Experts of a small language model.
Size: 14 layers, vocabulary 12533, 88.1M parameters.
Below are experts of layer 4 (counted from 0) of a mixture-of-experts language model. Rows are named gate (a neuron's input weights, with its number), up (a neuron's input weights, with its number), down (a neuron's output weights, with its number) and show model dimensions 0-159. Each number is 200 + 40 x the weight over its row's rms, rounded and kept within 0 to 999.
Before each expert's rows: "mostly gets" lists some tokens that are sent to it at least half of the time; "gets" lists some tokens that make up at least twice as much of what it gets as of all text. This comes from a sample of Wikipedia text that the model never trained on. Tokens count by the router's weight.

# expert 39
mostly gets: "ie", " Episode", " Sarah", " Charlie", "gie", " Candidate"
gets: "ie", "y", "e", " E", "ine", " of"
gate0,187,104,238,215,171,211,257,176,221,218,242,179,214,171,197,170,209,190,211,156,140,166,129,118,238,211,242,199,218,235,172,199,218,226,252,215,192,250,195,128,247,231,230,206,120,275,195,222,173,170,267,202,217,184,195,131,185,252,200,246,181,139,196,229,251,182,223,143,139,270,210,239,230,246,238,255,168,235,225,184,144,269,202,123,144,198,172,203,234,145,186,260,273,161,158,212,196,179,215,253,113,170,211,143,176,184,267,275,184,237,125,219,283,189,201,131,237,156,164,247,237,177,201,162,191,207,194,258,236,246,190,191,171,293,184,169,179,125,170,155,201,191,185,212,214,235,237,165,194,190,172,236,211,162,281,199,187,181,173,188
up0,203,278,214,217,159,225,128,226,205,136,188,185,171,210,168,213,176,190,192,196,197,201,186,262,222,205,177,215,167,104,229,196,164,181,168,239,195,200,223,238,173,215,135,184,223,184,97,255,223,246,210,219,198,275,217,197,272,207,187,149,171,311,231,138,255,239,159,195,243,181,153,165,182,193,228,223,193,141,190,181,225,232,195,255,205,237,253,234,159,264,125,111,193,170,204,214,195,286,183,204,204,130,235,224,215,131,160,164,199,247,220,229,128,205,222,234,159,225,263,182,168,156,236,219,185,166,279,210,134,128,249,190,136,128,172,216,203,213,290,263,198,151,236,161,232,241,169,244,204,158,179,191,175,264,184,200,229,179,205,248
down0,134,248,273,195,266,261,168,213,177,252,167,158,268,207,247,152,218,179,243,179,135,252,161,228,231,219,240,196,224,176,223,263,146,276,203,187,159,149,225,271,217,194,224,233,241,130,220,262,319,168,247,50,217,193,197,166,178,179,160,238,185,198,225,224,222,160,144,214,237,179,242,186,201,176,240,114,216,263,159,227,183,177,189,264,202,249,205,248,148,204,227,155,158,216,186,210,164,183,209,272,203,253,78,164,250,176,192,144,167,166,182,205,123,216,208,192,195,204,161,177,224,242,239,234,168,238,195,174,137,219,191,188,176,173,263,193,215,187,170,184,186,156,182,243,182,225,231,166,168,186,205,193,197,182,206,251,196,182,184,153
gate1,181,237,186,189,269,226,202,188,159,205,209,227,222,177,216,212,201,225,140,263,226,207,199,123,160,185,191,231,252,151,179,275,211,192,167,223,92,194,118,189,217,237,221,190,237,195,182,131,268,180,127,197,294,208,194,216,199,188,249,165,252,127,207,201,286,234,125,161,179,235,258,154,206,187,167,163,221,202,247,204,240,228,264,187,145,147,221,154,192,123,235,210,141,201,200,192,211,286,141,235,244,277,160,152,209,183,177,199,149,158,241,132,175,152,279,159,199,176,314,206,161,271,210,223,161,220,164,179,215,174,189,172,234,142,187,188,204,147,218,218,258,259,175,220,196,173,193,177,211,246,228,187,228,171,247,193,196,186,245,236
up1,277,175,173,194,161,240,160,224,169,172,265,182,148,165,213,201,187,185,282,145,174,220,213,272,244,225,193,123,162,184,167,178,138,169,247,184,276,247,237,182,184,207,175,236,180,223,211,235,169,238,187,198,135,224,214,230,202,261,176,202,194,226,152,203,148,197,292,259,238,232,175,186,172,221,250,189,217,161,169,229,252,180,116,202,217,177,160,251,196,282,121,256,231,270,153,172,133,166,242,206,120,216,262,196,161,235,209,246,184,189,174,225,139,225,154,242,112,170,181,150,230,138,234,234,137,184,206,184,177,214,268,226,180,220,252,257,224,214,203,196,216,144,223,148,188,197,247,188,177,174,195,179,273,238,149,174,230,185,113,256
down1,246,160,277,190,225,130,190,211,225,186,207,281,188,202,187,218,180,132,206,180,138,160,203,176,204,205,235,227,169,167,213,204,210,228,200,194,251,210,253,232,289,185,230,212,205,161,201,281,211,194,242,149,172,161,139,176,76,122,138,157,166,235,172,189,207,142,274,206,228,193,219,174,169,177,217,216,198,196,310,191,262,219,301,151,132,178,157,181,252,209,270,194,257,165,180,183,229,197,226,169,175,182,182,254,223,256,167,204,200,165,236,236,240,202,183,179,119,207,205,201,263,160,239,236,161,161,197,115,235,218,158,208,227,141,147,232,208,260,270,165,246,199,236,179,194,125,202,207,191,171,207,178,157,260,271,171,174,228,204,190
gate2,118,211,160,193,203,264,182,196,213,197,233,183,244,184,195,216,257,163,225,286,188,228,180,154,206,263,177,192,185,191,162,219,212,169,247,183,257,184,181,191,183,187,167,186,254,190,155,167,164,175,252,190,214,223,166,153,126,133,190,214,228,273,241,220,130,112,197,166,261,170,268,191,138,273,112,239,253,150,217,261,209,216,207,241,133,167,206,283,171,156,208,194,172,186,234,220,137,182,177,196,219,168,226,269,228,229,224,220,156,171,137,296,176,183,200,261,217,215,248,250,170,187,219,190,149,182,246,233,264,204,267,228,241,199,214,153,104,119,155,165,219,240,236,243,202,222,236,178,203,267,174,236,139,206,159,156,194,196,176,168
up2,224,195,213,166,164,111,202,198,197,228,140,194,194,201,214,156,164,210,165,135,206,206,193,247,194,152,215,195,188,214,218,151,193,187,187,203,191,217,273,217,169,259,233,201,165,192,295,190,199,216,156,233,180,183,240,224,300,216,220,263,166,168,166,152,301,259,167,158,155,210,153,257,226,145,268,138,132,239,175,210,172,152,206,180,282,246,192,120,195,239,199,187,173,209,152,173,238,159,219,217,180,222,212,174,156,162,162,191,288,239,229,126,208,204,177,198,144,173,181,161,202,219,229,216,291,198,143,170,174,208,152,186,196,172,202,220,270,271,191,224,205,136,221,190,161,201,171,211,233,157,229,172,328,230,257,238,194,191,244,300
down2,152,352,254,179,221,230,173,172,203,194,192,199,158,198,200,173,218,131,243,184,176,259,201,280,171,161,190,196,185,176,116,244,284,157,152,160,228,189,168,216,294,216,249,209,201,287,216,166,208,99,198,230,182,179,201,164,176,253,181,222,193,212,184,179,158,232,116,199,205,107,138,177,259,262,190,262,189,176,226,213,206,231,197,149,181,193,228,239,248,201,227,181,205,230,169,178,160,214,161,202,164,147,213,239,239,161,170,147,268,222,195,175,194,195,130,177,205,258,208,217,220,187,253,183,145,207,273,202,147,207,245,155,215,164,236,172,217,168,153,219,244,295,194,159,148,237,181,251,219,221,201,236,215,222,202,116,225,224,207,160
gate3,166,259,243,194,196,285,241,145,215,186,225,242,253,193,210,253,202,232,165,176,160,212,200,147,199,221,167,215,206,151,256,217,129,198,185,174,88,210,212,227,174,246,179,177,239,145,215,170,192,129,226,159,168,188,209,191,156,218,164,127,215,188,203,150,258,192,157,182,236,213,160,198,180,155,214,173,144,229,228,130,147,137,178,215,209,200,188,272,212,215,206,195,254,283,186,236,154,269,184,205,252,200,137,239,157,163,178,153,253,209,229,207,220,149,169,186,215,245,181,250,227,219,145,153,154,144,178,222,206,143,261,230,285,219,245,227,174,168,228,187,274,198,238,189,212,272,178,274,232,248,293,156,178,240,166,285,230,171,133,157
up3,267,179,214,194,213,232,245,172,232,243,191,219,202,187,237,241,227,184,228,121,201,199,228,123,236,212,334,135,230,207,170,197,129,206,170,222,156,183,259,281,250,218,184,211,138,171,247,170,194,213,201,218,158,178,247,207,175,190,202,178,193,199,224,180,272,229,135,98,188,225,205,219,161,110,171,92,157,191,227,150,159,159,259,201,198,151,233,251,209,226,208,198,144,263,150,231,235,283,216,204,171,237,218,148,244,128,253,194,232,179,201,169,174,223,132,196,222,207,178,259,242,215,159,167,174,216,128,247,229,190,220,188,194,175,196,189,233,128,169,238,181,223,211,186,175,247,263,214,206,251,258,179,151,141,230,197,141,167,200,261
down3,132,212,245,178,238,171,232,178,200,150,228,234,249,166,241,245,266,142,112,200,271,163,213,192,268,219,276,176,216,236,269,215,191,263,210,216,176,118,152,227,202,196,163,172,207,142,195,164,256,163,258,167,182,181,270,155,144,185,211,198,192,181,180,224,164,240,214,182,153,200,226,190,220,219,303,215,206,208,209,196,161,229,160,232,182,191,262,199,207,246,170,159,147,160,271,238,138,119,212,225,170,237,106,211,232,184,185,109,161,187,165,214,237,183,198,163,195,145,203,167,170,207,218,158,199,206,236,177,157,233,181,232,200,168,211,201,257,210,250,232,154,292,174,185,233,274,215,248,186,108,275,230,207,212,171,182,184,122,263,200
gate4,136,224,137,184,211,209,208,205,220,151,149,251,140,121,210,228,172,245,220,221,202,230,139,212,235,220,204,145,193,223,184,188,222,213,197,206,269,220,212,125,188,189,197,186,204,276,134,124,216,184,311,183,165,281,208,207,161,140,174,188,161,176,164,230,158,293,227,182,191,216,288,167,175,160,213,239,226,216,147,207,270,147,250,173,165,210,83,221,243,131,246,202,260,236,230,191,173,186,257,165,208,190,135,228,136,172,188,209,94,230,232,171,194,211,262,232,216,214,218,251,206,130,221,181,215,237,222,243,229,192,161,281,144,242,183,254,232,188,209,234,215,136,178,218,220,134,197,214,210,221,177,216,170,189,247,216,161,234,201,183
up4,205,145,221,193,226,185,206,189,226,290,242,172,250,242,190,105,210,177,150,158,124,175,286,209,178,207,176,217,122,212,206,224,183,200,244,223,152,185,250,230,150,212,266,219,210,155,166,259,202,249,133,201,239,177,190,221,202,212,184,204,212,192,257,208,203,116,248,161,200,206,119,245,227,272,231,186,195,211,176,148,135,218,224,222,204,166,271,200,235,251,191,228,249,205,130,177,191,199,200,262,158,195,131,106,256,199,217,256,247,235,262,214,248,182,197,167,230,148,197,150,236,250,151,154,197,212,163,181,186,308,223,253,180,170,137,145,170,188,153,224,195,236,188,193,207,260,143,220,242,167,132,221,230,222,127,157,216,151,190,225
down4,207,167,209,265,226,223,185,218,246,232,198,204,230,156,189,239,173,175,209,236,251,314,207,165,305,208,223,213,169,155,162,212,203,222,279,217,160,161,184,191,99,219,152,174,79,171,186,193,163,212,282,125,153,246,189,226,289,180,242,175,238,234,178,259,205,162,261,250,183,210,188,155,221,264,185,183,108,227,244,190,170,144,200,149,120,243,173,198,165,196,197,230,163,217,215,201,252,301,218,213,198,221,213,152,141,163,179,158,179,240,199,195,246,197,180,199,133,174,217,224,189,235,205,215,136,156,209,228,162,214,215,221,220,234,236,183,219,151,119,197,244,201,193,179,175,156,174,233,199,153,155,197,237,227,269,170,259,217,147,208
gate5,206,166,161,154,225,247,236,158,212,208,180,254,231,128,198,239,211,203,123,215,222,199,134,230,248,182,233,231,254,187,206,221,182,200,243,260,164,250,185,159,155,181,195,193,136,192,247,186,236,197,204,218,202,176,222,179,149,182,214,196,190,155,120,270,183,167,244,130,233,171,138,220,175,151,134,242,211,276,182,199,124,242,237,270,211,136,276,174,221,174,215,181,172,187,174,261,167,195,179,135,137,210,142,170,225,268,210,224,197,95,239,188,254,174,170,178,185,182,210,229,220,139,281,184,215,254,244,242,224,221,232,309,205,207,159,229,131,195,262,214,187,249,184,265,173,199,229,151,203,229,146,243,141,155,195,199,156,229,270,216
up5,212,206,189,267,146,218,197,234,180,252,200,186,230,233,137,135,191,220,271,200,169,169,243,181,225,249,156,172,176,201,187,178,255,216,182,132,189,208,232,220,168,298,237,225,183,202,187,214,181,179,159,198,179,242,183,283,202,239,135,225,201,263,187,170,234,131,106,241,193,239,199,171,174,176,189,193,172,203,228,199,227,150,130,154,195,242,173,197,184,215,155,182,295,257,234,153,248,202,216,262,245,166,224,235,210,172,263,146,203,206,212,218,139,193,194,220,222,171,156,233,258,164,231,227,148,215,152,187,165,214,199,143,143,190,285,222,282,250,204,170,229,200,212,162,208,144,89,250,244,194,251,162,251,263,202,156,206,167,96,133
down5,246,163,189,232,189,217,163,161,145,190,161,194,247,256,199,221,190,195,226,147,242,217,209,166,236,241,139,217,133,150,216,218,217,234,212,160,241,220,264,136,196,205,144,116,155,243,194,226,205,191,250,110,189,209,211,154,169,216,166,240,151,236,154,238,173,163,225,247,200,164,185,174,208,197,187,244,184,198,178,199,220,195,261,235,221,272,208,200,211,198,218,199,221,176,180,90,240,193,173,158,218,139,240,296,171,198,173,297,227,79,240,203,212,137,189,164,178,194,319,230,190,242,219,181,172,179,187,268,200,185,114,266,155,214,236,215,195,188,277,207,124,167,184,254,234,258,222,199,143,199,236,198,254,239,153,238,182,181,161,215
gate6,253,179,212,181,204,244,210,192,243,148,222,256,207,212,305,215,231,224,191,191,198,164,244,194,228,242,162,181,270,165,177,174,195,191,234,195,158,205,168,200,229,207,208,209,127,189,236,257,147,204,212,151,252,164,261,204,221,204,219,178,205,57,190,206,230,258,216,235,244,166,240,177,288,178,253,181,190,200,202,229,207,201,207,239,154,141,195,107,176,169,195,192,225,143,160,152,185,98,184,263,212,168,231,215,181,176,166,165,221,220,211,160,226,268,214,173,173,159,192,271,213,129,288,147,222,223,238,208,194,218,251,250,139,258,222,171,211,169,243,202,227,145,222,114,195,215,179,258,163,171,234,247,105,106,195,151,182,195,185,230
up6,171,132,219,134,141,180,187,192,258,148,203,224,280,229,204,147,172,148,202,203,204,153,151,188,209,211,174,234,269,199,207,108,282,150,210,182,208,238,160,118,213,141,192,234,172,160,191,213,196,183,261,204,293,218,205,207,201,138,258,232,216,133,265,234,180,268,184,164,202,274,292,178,167,192,218,213,239,174,214,215,210,183,209,214,216,212,217,152,214,131,287,199,210,139,248,205,201,167,176,286,235,246,197,211,199,151,168,215,202,245,241,195,246,144,205,221,212,251,204,167,184,221,185,202,221,228,241,176,199,118,217,202,146,173,215,164,278,176,212,132,212,202,196,107,236,219,195,272,222,247,220,228,141,124,166,217,205,170,222,122
down6,252,178,238,240,203,180,187,236,282,142,200,263,253,195,195,177,235,186,137,174,203,165,183,260,242,174,151,172,221,203,197,181,234,213,254,178,227,167,246,160,218,207,214,256,251,233,187,213,216,193,283,238,195,191,233,228,188,222,175,216,125,177,156,150,185,165,185,269,152,239,184,193,215,246,186,245,204,251,238,196,131,160,222,201,209,179,145,131,211,185,251,175,288,256,298,211,269,139,160,255,219,139,199,209,231,221,184,216,220,193,115,151,215,129,217,209,224,172,173,204,257,254,202,168,174,157,154,250,150,129,218,221,152,190,118,183,245,198,224,205,233,155,209,200,192,217,212,150,220,183,173,198,87,178,255,125,96,211,238,200
gate7,204,168,185,197,149,221,268,158,203,186,220,228,237,245,219,189,244,104,202,230,203,226,173,250,181,152,182,224,199,178,210,214,249,158,199,127,161,182,164,213,219,168,215,177,216,139,298,272,229,144,231,139,90,251,247,188,112,170,167,255,209,143,131,192,153,172,116,251,182,209,171,138,152,182,216,214,247,191,170,195,198,212,197,230,178,200,244,227,168,196,160,171,255,226,189,236,276,184,148,280,244,162,242,153,195,156,209,219,186,135,244,90,194,174,182,249,112,199,237,262,230,205,229,208,137,189,215,235,266,223,203,200,213,226,210,208,228,206,218,244,228,264,239,182,276,221,214,221,217,217,248,240,196,188,158,233,151,186,199,146
up7,247,202,200,236,187,206,104,142,259,169,195,286,207,145,220,215,241,166,227,178,211,160,228,183,260,167,218,204,194,207,236,210,251,184,184,193,218,230,211,185,207,204,168,146,212,136,225,231,184,199,267,156,140,248,233,240,116,176,171,130,172,145,161,196,187,199,218,243,214,238,202,164,174,188,212,184,228,222,174,215,163,219,201,206,206,231,214,234,214,233,193,149,145,185,211,243,207,196,227,248,232,144,184,209,200,244,147,220,136,170,308,112,91,163,220,160,169,241,240,215,261,222,188,224,185,247,190,180,236,319,170,211,160,153,142,202,137,181,269,208,188,181,238,235,315,204,284,118,148,254,254,174,180,201,159,188,209,181,210,177
down7,180,297,237,172,212,220,178,139,224,215,243,185,231,179,232,198,203,202,147,183,162,242,200,277,215,292,167,172,178,246,212,193,227,164,257,214,284,254,203,252,147,168,290,182,228,205,213,258,201,212,179,249,209,173,164,255,202,228,145,173,155,177,260,172,263,175,148,193,199,190,142,189,200,158,214,193,116,198,136,228,157,212,223,238,257,161,228,175,204,221,175,146,222,209,183,218,175,212,183,185,202,171,202,192,124,237,266,311,234,169,169,251,181,144,157,201,185,163,209,161,190,197,168,154,182,217,130,192,161,266,241,225,254,258,168,197,239,169,282,198,200,291,227,221,173,228,146,163,93,149,145,226,154,189,172,229,178,145,209,190
gate8,222,226,206,205,191,113,183,136,144,211,184,135,236,188,175,230,200,196,169,284,260,197,204,187,201,160,127,122,217,202,190,206,242,227,212,214,153,210,193,143,193,176,210,158,233,225,219,143,253,212,230,77,258,189,231,107,259,289,184,185,207,185,179,155,186,225,285,215,164,187,222,154,234,187,184,249,124,221,206,156,182,228,264,251,167,185,276,212,202,211,143,221,197,191,208,208,248,240,194,189,235,169,152,141,155,202,203,190,217,217,274,263,190,204,233,194,164,200,274,253,278,209,144,195,227,207,189,176,139,167,148,167,225,220,189,231,233,260,217,109,190,217,222,261,191,177,208,122,174,264,217,155,140,178,222,188,277,230,213,222
up8,199,143,233,207,236,251,235,255,286,187,225,208,185,223,178,193,197,271,237,130,159,216,287,191,211,230,193,277,248,199,196,186,230,174,212,157,200,172,236,204,156,206,198,135,143,199,216,280,134,193,161,299,172,203,249,219,192,140,203,258,182,174,196,171,249,224,100,208,179,254,213,268,185,192,294,213,268,191,194,205,180,168,158,176,198,201,143,166,151,189,241,195,141,209,239,196,164,196,182,174,180,255,216,190,214,172,175,150,191,175,197,132,223,233,194,202,241,189,152,153,147,168,208,156,185,200,244,217,277,245,219,246,192,217,307,175,173,136,188,259,154,212,109,171,223,141,187,237,241,143,123,232,260,184,155,206,152,204,225,211
down8,191,216,173,216,159,294,197,149,222,218,228,236,218,188,183,224,214,230,186,154,185,154,275,191,235,215,304,239,269,130,226,246,93,161,246,129,180,158,269,171,193,232,233,138,153,148,151,257,262,235,226,183,190,206,209,216,209,155,190,210,203,171,196,164,194,289,236,215,172,222,219,172,159,242,202,160,158,228,166,192,133,164,233,194,247,187,150,227,179,233,154,198,202,255,189,168,275,129,238,165,261,177,163,178,265,195,214,206,256,163,146,146,209,220,173,222,189,188,206,198,142,134,175,183,187,214,156,145,219,220,282,286,211,228,208,202,164,218,205,189,224,187,252,157,205,248,206,192,176,165,199,128,156,264,148,262,167,164,248,264
gate9,204,197,211,176,232,216,236,247,182,186,203,187,203,198,182,225,270,245,156,211,203,261,185,209,197,148,169,135,160,224,200,177,203,203,222,144,230,213,186,208,164,192,139,188,163,239,182,199,234,219,175,220,214,204,219,238,160,302,169,110,177,237,186,193,192,218,172,187,180,110,200,220,210,212,276,210,198,234,67,162,275,172,252,208,274,155,232,190,250,184,290,190,214,169,195,203,211,163,188,230,186,164,209,143,185,207,223,317,137,169,137,298,196,208,218,176,189,198,182,201,145,227,266,211,255,260,240,121,265,175,188,170,193,246,245,140,135,181,186,180,174,160,174,173,188,232,289,175,199,217,208,274,208,163,114,228,222,169,152,243
up9,197,200,183,224,203,197,223,139,204,193,181,225,203,238,187,243,173,197,207,221,186,117,215,258,139,208,211,259,267,218,171,241,187,268,176,253,191,208,199,154,207,229,230,191,167,135,165,175,155,197,228,179,216,210,227,144,247,138,234,246,233,189,216,214,140,218,234,179,167,279,185,204,253,131,164,226,207,188,310,232,193,230,162,175,112,189,214,189,211,198,132,228,179,243,158,158,157,274,190,157,177,225,238,203,131,194,261,174,222,217,233,63,177,232,224,248,237,154,215,156,231,148,206,164,146,218,154,259,143,224,194,243,176,159,163,285,236,222,228,232,207,239,216,253,148,145,173,224,279,138,200,160,203,227,218,196,145,214,271,130
down9,276,227,234,226,157,218,165,134,210,240,161,141,157,167,256,168,235,197,168,120,253,248,223,176,231,221,192,158,223,185,230,172,160,160,236,170,240,237,143,173,208,204,194,226,280,229,227,186,153,161,254,166,182,157,262,238,112,219,209,128,188,192,150,189,190,228,227,188,142,177,191,262,288,196,216,196,234,183,188,178,181,205,129,171,228,254,169,232,221,193,269,215,208,248,184,238,251,157,206,177,153,219,186,218,150,184,201,167,213,136,174,241,255,226,239,182,185,215,159,162,206,181,282,227,195,194,197,148,198,129,205,214,200,296,185,245,134,275,190,168,150,217,216,231,161,301,227,173,192,211,171,246,143,305,201,176,223,134,229,134
gate10,273,176,275,181,228,148,234,232,203,175,245,152,183,195,195,124,170,214,280,313,177,123,161,225,208,216,182,206,174,175,218,224,177,155,253,158,203,184,271,205,243,209,282,244,221,196,247,199,218,218,179,162,179,211,179,151,253,188,231,192,233,201,196,249,250,217,220,233,238,116,217,149,172,127,209,159,173,123,116,181,161,241,195,255,177,164,252,194,138,241,136,204,191,183,230,220,284,182,202,215,217,188,184,185,185,231,177,189,177,164,192,160,267,165,239,189,189,246,190,183,232,231,122,221,134,205,192,205,229,197,160,164,214,183,126,191,292,323,158,204,154,268,185,183,159,241,225,213,168,204,181,174,188,244,163,167,272,200,205,169
up10,201,154,159,218,106,187,189,207,181,241,231,227,216,193,199,265,234,223,160,221,241,221,242,217,243,188,246,210,176,196,123,286,273,182,197,216,173,226,233,176,161,242,167,80,222,203,208,206,176,302,168,143,240,110,234,253,174,232,191,175,208,221,237,177,244,136,195,205,149,220,172,230,176,186,180,176,232,195,281,140,284,142,237,186,241,241,184,192,240,176,214,236,274,248,173,185,202,174,157,218,204,215,212,243,250,224,199,142,170,182,204,185,236,224,176,158,174,209,234,172,168,202,220,145,196,192,236,162,199,253,205,156,132,168,263,130,125,160,179,253,235,114,230,124,179,220,197,193,114,186,245,200,261,212,241,205,134,239,178,205
down10,233,91,184,145,158,183,295,221,168,171,268,142,295,264,147,205,199,213,208,176,249,197,230,208,194,231,170,175,218,172,238,161,233,195,149,194,157,174,215,160,203,238,224,239,237,205,158,164,155,132,246,165,146,184,257,169,184,206,211,186,230,199,174,222,235,203,173,254,142,161,276,118,129,161,222,182,219,135,245,179,190,203,221,215,217,182,209,187,155,205,188,223,206,233,248,209,247,156,229,128,261,238,232,227,198,163,135,218,151,211,175,126,147,243,260,254,251,211,233,214,306,183,163,204,230,200,249,227,219,199,143,182,191,320,218,207,216,185,194,224,206,201,219,187,189,222,192,199,101,150,270,190,229,150,249,173,183,176,172,224
gate11,308,127,213,239,263,211,179,221,177,218,177,248,273,184,188,204,229,153,197,204,233,229,181,263,212,193,186,278,256,155,225,242,126,195,194,194,184,214,146,177,102,119,174,206,236,233,198,209,133,189,237,172,158,182,283,196,202,218,244,272,180,214,114,183,252,250,174,183,178,148,198,194,229,274,151,89,229,129,186,238,221,205,230,198,227,239,183,204,211,214,246,268,177,228,124,201,216,212,151,221,162,214,255,183,206,173,149,128,196,220,144,165,175,191,163,147,233,226,196,223,165,176,209,172,174,124,217,214,141,204,273,188,240,209,212,213,126,176,199,218,197,156,218,197,262,246,223,197,214,178,249,255,161,171,277,187,227,143,204,208
up11,182,243,151,176,211,110,253,166,245,194,216,153,146,227,205,194,241,217,252,204,223,192,174,169,185,214,194,206,177,195,220,231,290,213,280,233,212,231,222,186,162,228,164,217,160,196,133,283,205,284,131,262,240,140,121,142,209,133,237,122,205,198,260,206,129,174,216,184,201,205,161,161,224,175,230,294,232,199,228,214,178,219,182,201,165,209,169,251,219,219,147,180,145,164,217,260,244,176,278,263,168,198,158,162,221,93,206,297,205,225,214,171,219,226,235,187,169,160,233,241,187,239,175,161,217,235,215,178,197,213,174,195,113,179,201,218,282,182,161,203,136,220,128,195,183,149,149,188,244,202,148,187,229,218,256,217,264,197,195,198
down11,129,161,226,160,231,215,129,184,233,279,281,239,195,220,127,193,259,222,260,273,207,265,222,177,212,195,232,171,192,219,230,151,212,223,246,162,237,210,165,163,173,181,174,187,127,203,234,198,178,223,160,191,222,220,137,173,238,101,172,193,190,138,327,213,155,167,281,196,124,146,183,174,199,198,221,202,201,168,231,186,176,110,279,194,179,177,184,160,190,192,196,235,178,227,221,196,181,211,144,231,184,244,215,226,182,236,193,195,203,225,192,221,160,204,208,201,253,225,159,196,314,182,167,264,216,258,228,275,193,185,188,193,214,232,120,217,213,256,157,136,219,180,184,225,184,254,219,191,192,246,155,273,108,229,147,187,179,211,206,132
gate12,136,111,149,205,190,177,121,216,198,226,226,198,191,163,271,217,171,172,202,270,225,265,186,214,234,164,126,211,184,213,210,196,192,224,184,270,164,191,234,164,157,200,250,208,198,247,187,273,232,156,163,121,124,135,203,236,201,222,175,197,180,181,209,249,210,217,350,277,182,151,303,223,161,214,170,203,260,202,216,217,213,160,235,214,207,197,194,200,262,230,168,290,229,187,175,199,295,169,175,244,210,214,165,175,212,155,164,265,214,239,199,205,213,197,196,232,165,204,167,183,201,171,134,144,253,201,208,204,203,192,197,210,180,223,201,191,175,150,197,184,197,167,166,142,95,169,158,251,278,191,187,257,231,153,225,115,198,187,242,235
up12,107,158,128,236,266,209,135,185,178,221,202,187,149,187,260,240,176,146,183,215,227,261,180,209,239,157,144,237,155,208,188,178,224,259,164,226,183,189,202,174,192,227,241,180,176,250,174,212,230,170,176,103,143,153,232,263,155,224,150,229,222,186,255,258,199,231,324,244,190,121,302,186,185,224,123,195,251,237,200,253,267,176,210,243,237,223,147,224,192,191,249,228,223,173,175,247,192,190,178,231,200,154,201,200,179,216,150,264,239,205,191,224,222,196,216,189,176,177,200,196,194,201,106,217,235,214,182,194,226,194,149,205,254,188,199,202,206,127,191,223,173,160,105,157,123,208,144,229,280,186,156,280,207,168,201,171,260,213,212,235
down12,252,121,193,208,218,203,161,153,234,191,191,198,162,234,221,250,289,138,154,290,204,163,203,253,215,246,198,173,208,207,180,231,216,211,230,181,231,179,131,202,189,264,179,194,168,143,252,253,209,140,268,186,191,192,207,172,250,214,186,253,172,196,139,173,216,134,206,197,164,202,174,162,199,185,163,119,175,167,128,203,145,142,236,185,211,186,160,231,197,236,184,180,274,82,233,174,180,221,170,240,182,137,139,231,225,147,222,138,230,267,231,185,201,231,164,181,250,270,230,216,200,248,165,174,241,225,217,220,181,246,130,195,242,217,194,216,180,217,219,209,195,191,221,207,206,216,186,267,222,179,232,208,370,258,203,127,222,186,168,149
gate13,141,164,143,112,194,166,199,159,172,166,205,223,174,202,229,330,163,227,188,167,201,212,256,222,266,129,224,139,193,145,188,182,219,217,178,206,202,166,207,227,213,149,175,262,194,171,251,149,285,215,146,243,198,217,174,197,166,209,207,176,212,288,179,177,218,128,158,270,191,186,242,267,167,189,224,187,201,237,143,159,217,156,221,181,174,223,201,190,204,177,251,212,213,230,250,275,172,208,169,251,155,183,215,280,227,234,172,216,221,167,140,251,175,203,189,193,230,220,168,122,199,181,175,132,124,233,274,143,217,246,169,261,252,272,225,149,251,136,186,204,150,249,195,205,211,292,224,195,186,238,228,230,176,134,179,212,140,213,243,213
up13,187,191,194,206,189,287,132,238,196,222,175,214,213,159,181,136,188,203,221,210,231,260,162,167,89,199,170,204,180,194,184,189,243,204,215,226,231,205,207,157,207,250,199,147,267,143,235,196,172,160,187,230,213,249,220,277,277,194,243,183,180,141,284,227,218,241,197,136,233,222,163,159,173,228,222,156,279,236,160,219,220,161,221,186,214,185,169,264,283,136,177,199,167,276,189,137,197,231,181,198,258,177,193,163,203,246,180,207,167,184,250,146,166,178,188,252,158,140,260,214,247,177,207,244,145,224,169,228,218,123,159,187,224,181,154,192,156,202,290,224,267,226,171,223,140,97,186,199,206,176,146,184,228,270,160,149,189,274,262,198
down13,198,234,269,273,149,200,193,197,204,138,205,196,268,148,220,209,247,199,229,303,191,245,177,199,191,141,219,118,173,270,214,178,240,234,151,201,180,264,168,218,186,155,143,240,111,229,234,194,192,195,203,180,183,147,200,152,151,222,248,161,229,161,221,132,186,272,235,163,219,216,204,199,181,192,239,202,134,253,243,175,193,205,225,165,222,190,228,188,163,233,214,254,115,184,309,245,177,219,195,255,107,215,180,165,150,234,216,194,191,163,165,262,133,184,239,203,218,149,280,233,163,174,139,184,152,236,208,206,151,193,144,241,182,208,181,191,209,257,148,170,168,168,153,262,219,265,238,228,183,212,200,195,205,238,230,220,142,216,283,144